config.yaml
router_score: "softmax"
balance_loss: 0.00259
init_std_router: 0.00963
Below are experts of layer 7 (counted from 0) of a mixture-of-experts language model. Rows are named router (the router's row for the expert), gate (a neuron's input weights, with its number), up (a neuron's input weights, with its number) and show model dimensions 0-159. Each number is 50 + 15 x the weight over its row's rms, rounded and kept within 0 to 99.
After each expert's rows: "mostly gets" lists some tokens that are sent to it at least half of the time. This comes from a sample of Wikipedia text that the model never trained on.

# expert 1
router:39 46 64 27 45 33 37 33 54 64 34 57 48 60 64 49 50 51 89 62 55 49 45 48 48 61 57 80 42 65 06 44 37 34 62 40 49 53 62 56 65 48 49 61 56 58 57 51 37 55 42 36 50 70 26 49 55 50 54 70 34 49 45 41 98 47 58 25 40 12 42 40 34 53 48 42 37 31 59 52 26 55 46 74 68 32 25 30 58 28 49 37 31 60 52 63 42 67 27 32 42 41 42 46 81 56 38 39 47 44 64 43 76 33 78 40 37 62 59 55 69 44 18 49 72 71 32 40 37 53 43 37 56 74 58 51 48 32 38 54 67 68 59 45 54 64 54 56 42 57 79 62 32 81 58 30 70 55 68 81
gate3:57 94 62 43 54 46 32 59 47 49 48 59 40 31 61 68 26 65 37 46 73 46 39 52 55 25 48 52 45 50 47 58 38 40 35 36 67 52 24 56 51 39 52 61 77 30 42 59 63 43 72 56 42 54 72 49 87 48 36 18 49 42 91 65 49 74 17 42 41 48 40 62 62 68 33 63 22 44 32 56 26 41 62 48 24 30 42 57 65 29 67 47 34 55 66 48 13 44 56 32 37 44 45 46 39 55 43 67 60 58 58 36 40 50 48 70 44 70 45 55 27 62 55 36 73 46 32 63 44 41 31 58 57 25 43 35 45 51 36 67 69 72 67 33 24 26 41 54 38 47 23 45 29 57 51 56 55 31 71 66
up3:52 62 56 48 55 50 36 21 42 54 59 52 65 54 50 83 53 59 56 40 35 48 55 47 41 28 31 65 28 50 25 68 46 40 60 57 40 59 44 49 42 26 83 71 30 47 33 72 57 29 58 66 42 54 42 16 66 32 35 47 23 34 75 69 59 65 45 53 74 45 36 55 57 67 17 58 47 63 40 42 53 36 36 61 64 34 30 50 61 57 64 51 52 53 50 18 43 49 34 10 48 60 52 73 78 61 43 54 38 43 40 54 65 58 40 49 49 33 51 42 43 44 48 30 39 40 78 70 59 49 12 46 40 17 47 47 16 43 42 46 28 71 52 35 25 39 48 39 52 55 61 51 33 62 62 76 79 31 70 53
gate4:62 61 42 56 77 47 50 72 42 52 56 46 48 25 40 59 61 40 74 44 51 47 66 48 61 55 57 33 31 69 52 61 16 46 53 24 63 41 82 37 47 25 57 47 39 47 39 53 72 69 42 69 32 43 42 29 47 57 89 33 47 46 62 67 40 62 69 45 45 29 64 57 44 42 55 34 56 27 54 44 46 37 38 45 63 27 31 42 44 46 57 43 54 39 28 64 51 62 41 37 61 41 46 62 55 58 49 75 35 50 66 52 65 54 59 35 41 53 24 63 76 23 45 70 55 31 43 09 64 64 34 57 65 33 22 41 56 32 13 90 17 44 69 50 70 56 58 54 51 35 37 51 48 64 51 43 58 29 72 83
up4:28 25 77 53 59 35 58 73 42 89 51 42 50 50 48 50 39 42 67 57 51 52 58 42 68 37 64 48 48 32 33 58 59 33 26 50 57 31 26 46 90 63 56 52 52 58 40 52 41 50 21 30 57 28 38 39 47 46 42 41 63 45 49 21 60 48 39 28 72 63 51 59 41 69 24 57 45 84 16 38 67 50 48 58 52 69 45 28 54 71 34 72 38 55 49 57 57 61 68 36 63 59 71 43 60 68 36 64 66 52 52 56 54 50 56 41 44 61 36 53 55 33 42 32 36 51 33 81 44 71 32 57 64 30 75 61 51 72 38 27 40 64 36 48 61 45 08 62 62 47 32 79 63 50 55 33 72 55 75 71
gate5:53 95 60 54 32 67 35 42 36 28 81 47 72 70 65 44 26 49 47 58 86 57 15 65 51 44 64 61 52 54 57 75 20 55 49 49 34 49 46 32 60 82 31 72 52 64 48 44 63 52 48 36 84 50 44 19 62 43 67 54 37 31 49 10 52 45 54 53 44 45 57 45 55 63 53 39 57 39 59 57 46 65 20 34 39 47 58 47 44 57 53 39 70 43 30 55 28 73 48 35 37 23 48 50 65 44 41 40 58 34 56 53 73 66 23 47 61 74 41 48 55 48 45 49 50 62 31 40 52 54 47 34 58 36 49 21 49 12 39 55 57 65 36 28 60 66 38 65 55 47 52 39 59 64 29 53 09 54 53 55
up5:45 12 68 58 39 55 47 37 46 17 31 42 68 45 63 77 48 53 38 37 35 42 40 56 41 61 48 66 59 55 64 34 43 55 39 40 37 42 44 61 65 35 52 60 33 36 45 36 67 44 50 43 33 38 44 46 49 49 62 55 58 47 62 54 55 61 53 60 46 45 55 52 40 42 32 49 27 48 47 32 36 45 73 35 21 88 40 64 39 68 12 41 32 72 72 36 54 25 62 34 52 54 25 51 55 60 58 60 44 48 29 57 34 44 38 54 33 58 35 31 57 62 68 59 31 48 51 67 44 16 64 36 55 67 53 64 30 39 55 31 50 07 46 55 37 44 49 79 57 78 88 50 59 19 52 58 21 55 80 16
mostly gets: " K", " H", " Y", " J", " Z", " Al"

# expert 0
router:61 57 54 53 34 54 55 67 38 31 55 20 46 48 42 60 51 61 43 44 61 61 34 97 45 46 77 59 53 27 84 49 85 44 43 63 60 31 56 38 58 29 51 64 54 70 48 46 64 51 73 41 55 43 46 35 41 53 59 58 47 87 41 39 31 68 62 64 27 31 52 45 76 19 41 38 36 53 37 69 52 18 53 21 58 53 52 32 50 59 89 67 60 64 56 51 28 40 67 65 31 42 50 69 43 55 75 24 19 44 42 44 40 54 64 49 46 59 56 61 63 64 57 48 58 46 54 59 52 51 36 70 87 37 22 44 50 35 54 64 45 37 51 30 56 44 56 47 53 57 14 29 20 53 59 44 30 51 43 63
gate4:70 59 52 54 58 65 50 36 44 57 33 20 64 60 52 56 37 31 31 47 74 62 23 60 44 36 40 54 57 26 25 43 70 53 54 49 40 61 73 48 45 59 32 74 74 58 49 67 55 51 56 51 60 59 46 43 33 49 51 60 61 33 56 52 63 72 23 54 74 73 65 39 66 59 69 58 42 48 40 12 56 31 50 70 40 41 50 66 57 57 47 66 55 43 55 85 68 75 46 52 24 85 68 45 72 51 61 48 66 60 43 61 36 71 61 48 48 42 37 46 53 76 52 49 62 50 75 51 52 74 34 54 01 57 53 52 57 49 29 53 57 18 34 57 54 77 37 80 85 42 49 53 52 49 45 71 54 54 85 49
up4:27 73 41 26 35 38 38 51 62 45 48 50 60 39 73 55 73 62 48 62 13 46 50 55 70 44 16 18 47 73 67 58 25 66 33 40 58 41 51 49 28 43 29 37 45 42 54 50 68 62 56 41 54 46 44 53 67 53 44 64 45 31 33 51 37 44 51 66 45 51 77 91 47 28 50 63 27 57 67 59 58 48 44 37 44 74 67 35 55 46 40 49 60 59 64 52 29 76 72 63 49 31 33 31 37 39 48 63 70 60 60 57 49 45 38 45 32 35 43 45 71 29 65 43 62 34 42 58 47 87 38 43 71 60 65 25 50 62 40 46 21 54 70 30 20 27 35 44 56 54 52 76 73 65 23 68 51 67 30 52
gate5:35 57 26 45 59 55 13 15 43 52 48 44 19 14 56 65 35 67 55 58 46 65 63 54 60 56 48 54 68 49 27 61 64 37 40 53 46 32 48 21 16 77 42 39 58 33 30 68 64 39 35 36 36 38 29 56 49 28 44 49 42 38 60 54 48 65 53 65 35 37 65 32 55 46 61 69 63 59 27 61 76 59 55 57 43 47 37 50 85 30 50 70 51 36 43 41 49 58 65 75 49 50 34 52 25 71 42 39 55 23 46 48 48 26 36 60 54 00 52 48 50 37 27 62 64 52 49 61 55 48 63 24 39 42 50 49 32 34 65 62 39 66 89 74 54 43 65 49 54 47 33 39 56 41 36 46 43 32 58 47
up5:14 60 47 76 58 49 45 57 86 76 38 77 51 71 48 58 35 30 37 50 44 44 56 43 44 55 38 61 33 58 58 61 53 55 65 42 42 38 54 42 53 78 62 44 38 57 53 32 26 59 36 50 46 82 76 18 45 49 54 35 58 43 28 60 38 30 64 39 42 51 39 48 64 48 38 38 61 57 70 60 61 24 51 46 59 56 83 58 34 56 51 69 69 83 45 36 49 26 62 60 58 59 78 65 68 48 92 37 18 35 57 65 57 50 66 47 23 67 80 63 54 59 65 47 27 50 77 41 35 28 53 31 49 60 72 40 49 61 49 47 59 36 37 54 61 18 64 55 35 48 42 41 47 35 44 53 50 66 45 22
gate6:45 52 28 56 45 52 68 58 32 71 66 48 12 50 49 52 61 64 49 67 79 45 66 33 40 42 56 38 49 58 37 17 73 56 65 49 64 64 55 53 52 80 40 81 53 76 63 57 70 80 72 36 29 34 25 44 57 41 47 61 18 53 46 40 62 64 49 59 37 55 51 74 52 39 24 62 79 45 24 50 44 39 47 18 67 64 53 65 51 46 36 51 43 77 51 32 25 45 51 30 43 25 41 57 52 34 69 43 60 57 40 29 62 63 54 48 38 54 61 46 54 56 23 71 56 45 67 34 71 62 52 23 60 51 83 37 32 47 60 71 54 42 43 52 68 37 41 61 39 57 25 41 39 45 70 64 71 46 39 80
up6:77 50 48 36 57 45 40 79 61 58 54 53 86 09 54 59 85 58 40 25 85 35 63 47 45 34 64 45 60 61 69 23 72 46 29 25 44 33 62 64 58 80 62 45 32 59 64 53 55 46 46 32 27 53 47 53 32 50 63 52 53 75 54 65 43 47 84 43 47 51 45 26 63 47 29 44 31 65 89 62 47 53 63 80 41 55 48 57 43 55 59 48 74 55 77 47 35 46 45 32 73 66 30 75 58 40 45 45 28 12 93 46 48 34 41 46 51 52 54 54 51 59 40 47 34 58 49 54 25 35 45 28 66 44 41 64 29 58 59 41 45 59 59 39 39 60 43 49 67 54 48 35 52 52 55 44 52 47 27 49
mostly gets: " are", " its", " has", " is", " as", " that"

# expert 2
router:54 42 30 79 48 48 47 48 31 62 23 54 50 56 53 64 65 45 24 36 47 53 53 41 43 41 38 34 33 36 35 67 08 49 42 39 63 57 58 49 51 68 42 67 51 57 14 42 71 48 56 71 33 50 47 57 42 54 29 65 44 27 46 59 75 64 30 43 10 79 66 55 37 50 51 57 64 69 44 30 45 60 51 44 44 58 36 49 64 25 22 34 47 35 54 37 39 60 38 54 56 39 38 58 35 40 84 71 72 50 59 62 35 35 46 67 26 51 54 48 49 68 60 54 59 56 32 20 57 34 67 77 45 56 67 52 72 20 60 42 15 57 54 61 43 15 53 36 69 48 45 34 83 44 50 24 37 40 41 48
gate7:61 49 54 41 45 24 84 47 76 43 59 91 79 31 37 54 66 39 39 58 48 53 42 56 45 67 46 50 18 78 54 85 38 54 48 57 61 44 52 57 41 33 27 36 62 43 48 49 43 67 45 66 65 53 31 42 58 36 50 40 35 52 24 65 18 66 56 44 53 48 45 54 44 38 45 48 16 71 59 60 62 33 50 72 43 62 54 40 54 65 46 38 57 23 38 62 59 69 56 40 34 41 40 66 44 37 36 47 74 34 44 39 52 75 67 25 56 74 63 65 37 45 31 44 42 60 61 50 33 71 44 42 57 47 50 63 38 33 22 49 32 50 56 46 23 51 28 92 41 48 77 63 47 99 53 34 46 46 44 49
up7:41 65 44 57 55 44 58 65 55 48 57 59 64 26 41 30 46 23 49 39 64 62 54 56 50 46 48 23 35 60 48 61 47 67 44 62 60 59 46 26 53 25 58 51 68 29 56 47 29 66 50 40 46 48 63 62 42 49 78 54 53 45 53 68 39 50 59 45 38 54 50 26 71 21 72 59 56 65 49 51 60 52 63 87 23 64 46 43 50 46 25 37 32 41 27 63 72 98 73 53 26 45 29 39 40 49 63 42 63 24 76 53 54 72 39 44 55 50 75 78 44 56 30 50 72 44 45 33 56 72 43 23 52 42 65 60 38 46 06 49 38 46 44 61 37 50 51 88 48 40 82 51 51 64 37 40 60 44 60 13
gate8:48 48 46 42 37 45 70 73 46 67 44 23 81 22 38 54 44 28 51 53 60 56 54 38 54 81 57 64 68 47 51 52 50 53 23 40 51 50 50 53 50 36 56 46 48 45 48 50 53 28 77 60 09 57 81 38 57 51 51 26 32 76 64 69 43 66 37 44 38 45 40 73 99 77 68 52 55 69 49 54 22 70 33 52 62 74 33 39 45 61 65 67 27 57 31 37 17 72 42 53 52 41 40 56 41 41 57 63 52 22 64 46 65 48 67 47 44 44 39 77 46 35 33 32 33 62 58 35 43 36 31 25 49 40 54 46 62 22 47 75 51 72 43 34 40 45 58 63 51 45 63 47 52 61 24 52 55 19 44 50
up8:47 19 65 54 41 42 41 65 24 45 62 65 32 36 45 48 59 52 51 32 48 74 46 50 39 61 23 25 52 56 25 37 66 86 22 72 31 55 61 36 52 61 27 35 44 51 57 42 48 70 33 65 63 48 57 28 82 60 23 62 54 42 45 41 54 39 76 39 11 70 66 56 59 41 19 44 65 40 59 47 51 37 69 40 41 43 60 52 43 50 32 33 80 78 45 35 44 16 60 44 56 48 53 74 54 46 50 56 55 21 52 28 55 54 35 51 51 40 69 37 35 46 42 31 51 46 57 61 58 60 39 70 37 32 56 60 37 74 37 46 65 17 43 56 41 64 44 38 30 57 44 73 69 25 80 60 38 67 48 58
gate9:50 50 59 26 08 57 47 36 23 19 58 34 50 56 70 54 38 69 71 29 22 62 64 84 49 65 43 23 40 60 64 64 31 74 61 39 71 64 47 56 76 58 39 59 68 48 66 71 42 52 46 45 43 77 50 48 44 59 66 53 55 27 38 40 47 75 54 62 58 38 44 58 47 57 74 23 64 27 31 44 69 63 60 54 49 68 68 35 66 36 46 51 45 48 27 44 35 69 59 44 60 36 51 62 67 15 50 63 46 23 40 41 36 56 75 59 54 47 35 61 40 47 38 58 34 48 62 64 61 57 76 62 67 76 65 53 53 31 54 62 65 63 52 46 33 45 71 55 70 85 42 76 58 56 42 25 40 62 48 45
up9:28 57 78 64 47 43 57 48 74 64 59 57 69 38 52 48 51 54 50 67 67 41 79 40 54 42 62 70 55 25 62 35 67 22 61 66 36 57 44 56 51 51 54 48 30 41 43 50 73 42 54 67 56 58 34 36 51 52 73 40 42 63 45 50 61 35 56 44 56 42 43 22 43 38 66 92 29 60 92 46 51 74 45 83 75 67 51 68 43 74 62 52 62 44 46 42 51 20 48 38 35 52 67 08 56 42 33 41 53 59 79 80 44 28 42 56 62 36 64 55 75 36 41 22 62 61 53 53 38 50 46 56 36 46 46 60 62 59 69 59 28 33 42 49 42 63 29 74 21 32 70 38 64 55 64 71 44 54 48 29
mostly gets: "9", " years", " Robert", " century", " att", " Charles"

# expert 4
router:38 42 51 49 64 53 51 42 87 45 53 66 70 57 52 70 56 24 65 57 41 65 57 48 61 50 41 40 35 70 73 32 59 32 60 69 35 63 37 63 31 36 36 45 43 61 61 78 71 54 37 80 71 52 46 33 59 41 41 50 73 39 49 26 56 57 54 44 79 55 53 61 48 68 34 64 78 30 56 47 65 74 44 76 46 46 63 64 46 63 31 44 80 57 56 64 80 51 49 34 52 75 62 45 73 55 24 57 57 60 62 46 51 69 37 44 59 25 41 41 49 53 53 43 50 42 84 59 36 54 54 58 61 49 81 30 45 64 64 38 55 40 44 00 39 51 46 58 33 73 68 67 58 27 48 55 56 35 67 15
gate7:46 40 64 44 49 49 51 38 42 59 18 63 64 23 42 75 30 43 70 31 54 65 44 62 43 56 41 48 48 75 45 29 43 63 51 65 49 52 47 50 35 59 42 39 26 44 39 56 36 61 61 52 88 62 65 47 39 38 35 40 82 29 42 70 49 67 29 57 45 37 25 34 62 44 38 53 54 72 44 66 35 57 83 45 48 49 62 50 79 56 57 48 66 40 46 27 57 57 77 44 25 61 49 46 83 35 52 47 77 70 34 47 52 62 87 34 75 51 57 58 28 44 27 50 51 39 40 39 59 87 55 73 65 37 71 70 80 34 76 64 64 53 58 36 61 45 54 56 43 61 49 35 44 48 62 72 30 29 70 34
up7:48 31 56 77 35 44 38 61 68 48 52 54 55 57 59 14 40 51 28 43 40 34 48 33 21 44 62 70 37 45 53 71 30 53 37 68 44 68 55 57 75 59 49 54 37 78 63 48 53 69 21 56 40 30 27 47 40 62 60 45 51 47 55 74 47 41 74 66 39 60 45 28 64 66 60 61 64 64 56 59 68 64 51 24 54 39 58 10 38 23 31 63 39 47 69 11 43 52 58 41 83 28 32 61 47 75 69 43 39 49 48 37 35 66 57 46 44 57 63 66 38 46 31 81 63 50 61 63 23 51 45 31 46 50 35 43 15 40 45 31 41 50 34 76 39 43 43 38 46 61 68 67 33 40 67 49 47 79 41 42
gate8:48 57 47 95 34 47 21 48 54 75 44 65 45 44 58 52 47 55 61 58 25 54 36 56 60 66 53 71 70 48 58 52 53 39 20 38 32 40 60 61 40 22 48 18 66 57 55 55 59 56 38 49 59 28 41 40 73 46 46 39 35 36 32 56 47 16 59 49 43 41 45 55 72 55 37 71 58 39 50 74 52 19 47 62 51 52 44 53 43 51 37 75 40 30 07 67 58 69 51 34 29 72 49 32 35 62 46 65 43 44 59 32 57 44 54 62 68 77 37 65 69 43 47 47 58 43 36 29 38 70 62 86 32 43 62 35 52 57 70 10 67 33 71 25 58 50 45 38 48 42 65 31 50 70 26 47 24 48 57 43
up8:64 70 81 50 39 65 77 76 60 73 41 59 53 42 63 42 52 45 47 35 49 38 48 13 62 23 56 39 74 54 19 65 56 54 69 37 48 22 76 38 28 37 14 35 47 52 50 37 33 44 44 42 53 51 48 53 22 48 65 52 48 51 39 44 55 58 28 56 96 30 41 61 55 31 47 63 62 49 34 50 35 60 73 44 51 66 62 26 64 54 44 55 62 49 36 38 50 57 55 32 52 81 39 52 49 73 59 50 75 60 36 23 53 50 45 14 70 43 88 49 62 37 64 47 47 19 56 49 27 69 40 42 63 54 47 51 40 59 63 81 61 44 32 28 45 35 46 36 47 47 50 40 33 49 56 70 49 63 57 36
gate9:71 47 33 47 18 64 68 52 63 29 38 50 56 55 71 66 34 41 46 51 50 79 49 46 29 54 37 39 56 41 59 51 47 36 72 70 58 42 48 69 52 57 19 63 29 51 70 32 59 45 35 61 58 67 45 56 55 46 76 44 42 35 27 58 34 59 48 66 46 50 72 57 50 54 49 45 55 49 31 16 54 48 79 76 66 57 43 60 82 51 53 61 43 51 52 25 60 53 60 28 44 60 49 60 20 36 62 34 44 53 34 63 64 84 39 33 21 70 38 48 26 55 26 32 10 32 67 44 40 43 46 60 60 63 58 49 47 49 64 72 31 44 61 51 45 20 37 60 48 65 77 52 51 39 58 34 30 22 52 09
up9:81 54 49 39 24 60 67 65 47 35 69 47 55 88 49 81 21 39 56 45 23 39 23 76 36 61 48 31 30 38 63 55 37 55 30 51 43 40 53 65 62 72 37 68 58 53 82 44 48 63 26 25 35 61 39 39 50 36 57 56 38 39 40 56 69 45 39 64 68 53 70 67 49 35 50 52 87 44 43 46 42 41 49 88 65 66 64 24 54 62 25 32 47 65 33 30 41 37 56 37 55 77 67 61 29 49 73 67 40 28 57 37 75 62 54 45 45 48 61 47 25 66 46 36 64 51 80 64 44 51 38 76 49 49 73 43 53 46 46 41 72 61 55 28 46 54 40 44 59 51 51 72 53 73 38 40 40 39 56 64
mostly gets: " ", " (", "°", "(", " there", "^{"

# expert 3
router:47 41 51 73 42 58 48 43 48 42 65 63 45 47 33 25 28 51 32 56 39 49 72 37 32 64 37 62 73 40 60 36 45 81 57 56 43 61 39 68 60 57 69 42 41 37 51 74 22 64 46 40 55 61 68 54 55 39 54 29 61 42 74 75 28 27 49 74 60 45 37 51 43 38 50 42 30 52 63 63 39 66 51 43 64 52 48 61 35 56 30 78 43 47 51 39 79 56 48 56 81 63 44 40 38 59 21 68 86 44 38 14 70 62 54 58 30 41 59 65 58 54 69 40 27 41 49 63 63 56 37 38 18 42 41 64 44 86 53 41 32 46 45 71 82 62 35 41 32 38 48 36 54 48 32 86 75 61 23 53
gate4:35 19 53 71 67 22 56 38 29 32 60 37 79 45 42 52 59 74 35 58 44 49 26 66 52 39 42 60 68 86 53 39 30 79 46 43 37 46 64 70 59 43 69 41 40 52 52 55 38 45 33 38 43 51 34 33 49 31 59 86 70 37 50 75 35 50 64 51 59 54 45 41 32 54 67 99 30 54 24 50 53 57 30 42 73 64 09 44 57 30 50 61 60 50 47 53 20 40 30 67 45 60 40 70 59 33 56 22 33 52 46 66 40 57 42 68 37 63 35 48 63 60 53 72 48 57 43 57 50 40 48 53 63 31 41 64 46 40 48 66 57 59 55 61 29 67 31 53 61 55 25 61 20 51 31 59 46 51 29 58
up4:48 38 61 63 66 48 52 49 23 47 47 60 38 55 88 56 54 56 53 61 36 19 67 45 40 63 47 68 41 65 51 26 53 64 24 26 53 49 68 55 52 48 80 58 60 51 41 49 46 56 48 43 63 47 60 09 63 17 57 48 73 33 44 54 43 17 43 38 78 72 25 55 45 60 45 71 44 29 39 45 52 34 51 72 78 38 55 21 33 43 75 37 54 47 35 42 58 45 41 36 73 40 45 40 54 46 59 38 24 42 31 33 74 49 55 61 16 49 56 76 63 54 51 48 33 61 21 37 53 29 41 39 35 29 48 54 33 60 31 45 75 54 66 82 30 54 33 49 74 51 42 29 60 37 52 69 68 48 49 69
gate5:70 58 43 06 42 44 53 53 56 48 64 59 59 42 49 54 52 25 66 42 40 37 64 54 64 43 19 75 66 31 38 51 67 48 55 32 59 33 34 18 42 26 45 60 56 42 37 36 44 46 40 47 83 33 70 40 68 63 48 28 64 50 63 48 63 34 54 53 28 74 51 27 48 31 43 23 52 60 40 72 47 66 40 60 52 60 54 53 57 36 56 67 26 49 56 52 34 56 54 39 68 55 51 35 37 29 47 53 40 53 44 35 80 46 45 23 47 22 39 56 50 28 54 42 52 99 41 59 54 88 54 49 48 24 62 33 50 58 59 49 27 52 67 36 84 78 47 41 48 44 20 33 40 46 40 52 46 70 82 46
up5:91 46 32 44 55 56 47 53 66 14 62 54 29 28 89 51 35 66 42 27 38 42 50 48 58 48 38 58 53 29 48 45 73 94 51 71 44 65 59 46 37 63 41 50 37 17 21 42 36 51 64 57 38 41 22 48 73 69 63 21 63 34 50 46 44 41 28 67 24 68 81 47 58 38 77 39 26 63 65 53 40 57 63 35 53 66 80 23 55 70 40 49 42 50 45 42 50 54 55 62 53 30 41 39 49 56 43 32 30 49 57 32 50 35 50 46 48 45 20 61 75 50 49 42 64 67 62 43 45 63 45 63 39 34 33 67 54 59 46 51 56 50 52 24 69 63 41 54 50 34 23 40 39 28 52 50 48 68 69 35
gate6:43 18 56 78 49 30 52 49 49 58 40 46 53 50 38 43 32 38 66 39 58 57 32 52 28 54 82 55 56 57 65 33 50 65 22 70 55 48 69 16 65 70 49 41 48 53 37 43 40 54 45 59 48 58 51 41 60 31 38 56 40 17 69 41 36 40 55 67 23 61 48 35 79 64 30 69 00 78 21 65 39 34 42 55 56 61 63 32 20 53 56 43 31 20 60 51 50 40 64 50 37 54 62 39 52 51 47 42 57 54 60 56 42 91 57 83 42 82 51 67 44 67 31 69 21 60 44 53 40 58 44 54 66 57 43 48 40 48 59 38 51 36 50 60 78 61 49 62 50 32 69 73 51 46 69 57 52 36 56 74
up6:40 72 54 44 53 54 29 62 52 78 40 36 43 25 41 71 76 35 08 25 57 41 77 65 56 58 27 37 15 46 30 39 38 52 61 05 42 52 21 61 45 46 38 42 46 52 70 22 71 48 40 40 39 40 54 53 77 48 67 42 84 58 71 43 55 43 33 53 51 55 58 73 34 45 54 50 76 52 68 54 46 37 61 70 58 55 19 69 56 43 56 48 56 59 39 41 44 47 48 45 51 59 82 50 29 62 31 46 46 40 41 42 47 31 53 61 55 40 59 66 66 50 55 41 65 54 55 51 32 56 46 59 59 29 55 47 73 54 64 60 57 84 34 35 33 62 72 55 20 40 35 44 67 67 16 55 57 73 61 51
mostly gets: " League", " |", " Cup", " Party", " USA", " —;"

# expert 5
router:61 65 52 30 81 49 59 64 44 72 71 54 41 41 62 41 48 61 53 40 54 32 45 47 75 46 50 35 59 73 51 69 40 60 44 39 40 19 48 35 37 62 56 29 62 19 75 24 47 29 45 43 41 30 48 77 49 63 54 33 51 60 38 53 50 37 39 58 73 72 65 55 68 76 76 60 50 69 44 34 74 27 58 49 27 51 73 62 46 59 56 50 52 42 36 37 23 19 63 55 24 43 67 40 44 31 49 32 36 59 52 73 36 51 31 43 79 59 32 38 25 00 52 74 35 44 45 57 50 50 52 29 47 31 35 52 41 63 35 55 71 64 43 73 29 54 60 54 70 36 48 63 59 47 50 56 27 62 57 37
gate0:47 51 46 51 52 50 71 50 55 58 40 70 68 40 48 37 82 32 38 54 57 61 61 44 65 26 57 57 36 80 63 89 39 69 50 41 68 26 18 77 22 64 49 52 63 49 41 62 51 46 63 31 27 55 63 45 33 51 51 51 44 57 38 50 22 44 22 56 35 59 72 41 65 56 58 65 50 65 07 19 39 41 60 65 44 51 51 34 56 21 35 61 35 59 65 10 35 52 51 53 39 60 33 42 46 46 55 41 48 55 44 16 27 24 55 39 55 63 50 33 38 41 43 30 46 39 90 40 23 58 56 62 35 44 38 47 41 69 53 48 68 67 50 40 22 52 71 42 26 52 45 55 28 43 37 59 48 45 40 65
up0:44 89 44 42 68 60 66 31 65 43 51 67 51 24 40 63 32 58 49 80 58 69 49 52 41 48 61 59 68 56 41 72 63 41 50 51 59 39 59 57 53 36 33 58 52 46 17 84 34 52 39 30 34 59 61 53 75 55 66 54 44 36 09 30 32 89 44 36 27 30 43 30 61 46 52 58 63 65 68 61 48 57 39 40 72 58 65 52 62 65 50 39 61 69 34 52 42 58 57 62 63 61 21 29 57 57 54 59 61 60 51 25 46 72 35 47 73 80 48 52 51 59 46 92 41 56 29 48 67 36 42 69 36 53 28 78 35 74 62 69 50 27 60 22 60 62 58 36 61 40 42 69 51 40 37 42 56 37 54 51
gate1:49 49 33 38 35 46 60 31 37 49 41 41 49 30 44 38 34 41 53 65 28 35 51 64 31 58 48 59 32 58 70 54 48 14 41 71 46 44 38 61 53 22 88 75 41 07 62 43 54 58 47 29 37 53 57 30 18 47 29 29 47 55 42 77 34 26 65 65 41 22 51 53 55 58 86 59 58 56 61 50 43 37 47 56 55 36 56 39 64 33 80 40 64 64 60 30 54 81 77 19 47 52 58 58 36 28 42 36 46 46 60 61 47 62 64 37 48 67 62 48 61 40 63 38 29 56 45 60 54 62 43 45 32 69 57 62 61 76 08 65 76 56 55 57 38 52 49 53 69 64 57 54 47 38 73 60 26 38 61 41
up1:40 41 34 50 44 61 43 25 45 88 45 53 52 55 54 39 27 61 42 61 63 54 54 57 24 67 36 61 53 57 68 43 41 49 79 42 55 15 50 60 62 41 36 72 47 53 55 55 33 55 43 44 62 58 34 21 60 55 60 39 22 50 45 39 65 48 51 37 84 47 49 83 48 60 65 56 80 45 39 47 51 37 62 40 48 58 47 65 62 61 31 45 39 33 42 47 29 14 12 40 38 58 56 55 33 42 30 63 28 42 61 47 39 52 62 58 26 62 63 41 38 64 51 44 18 70 70 74 41 47 58 51 80 26 53 63 77 61 40 34 61 78 25 78 49 41 34 43 46 82 59 68 72 61 45 46 46 23 50 31
gate2:63 41 45 34 54 44 57 32 51 28 57 49 70 10 54 45 62 71 61 59 33 52 39 40 74 34 51 59 49 58 59 59 26 64 45 48 73 57 47 48 47 45 67 68 53 58 48 43 52 78 41 42 45 62 44 62 34 72 52 57 61 58 45 50 38 76 91 27 34 74 37 66 64 30 50 79 51 58 56 65 83 38 60 61 38 47 62 55 32 34 47 62 87 55 45 57 60 39 56 23 43 43 47 54 58 48 25 53 67 49 47 42 44 53 69 70 43 84 42 52 34 36 36 87 39 50 46 49 45 58 20 35 53 44 28 52 72 51 44 21 48 41 49 48 51 56 27 65 27 46 66 59 90 51 46 93 37 64 72 40
up2:58 45 39 47 54 26 56 51 53 41 48 21 42 53 48 32 22 39 72 66 35 14 60 38 50 43 35 61 53 59 36 28 54 61 66 55 46 55 36 47 65 49 43 69 73 39 60 42 57 39 42 41 33 57 56 52 52 34 21 73 47 80 34 53 60 58 15 38 56 30 71 54 63 35 54 51 56 53 55 34 42 34 54 50 44 49 53 26 34 52 28 46 17 51 41 65 46 37 62 74 18 70 79 42 36 29 73 52 50 58 77 59 50 34 41 40 30 90 39 66 09 53 29 55 40 47 59 41 50 45 72 59 45 65 60 61 50 30 40 67 42 47 60 77 71 80 49 33 54 74 65 59 73 73 45 48 60 39 51 66
mostly gets: " air", "act", " public", " design", "ident", "ment"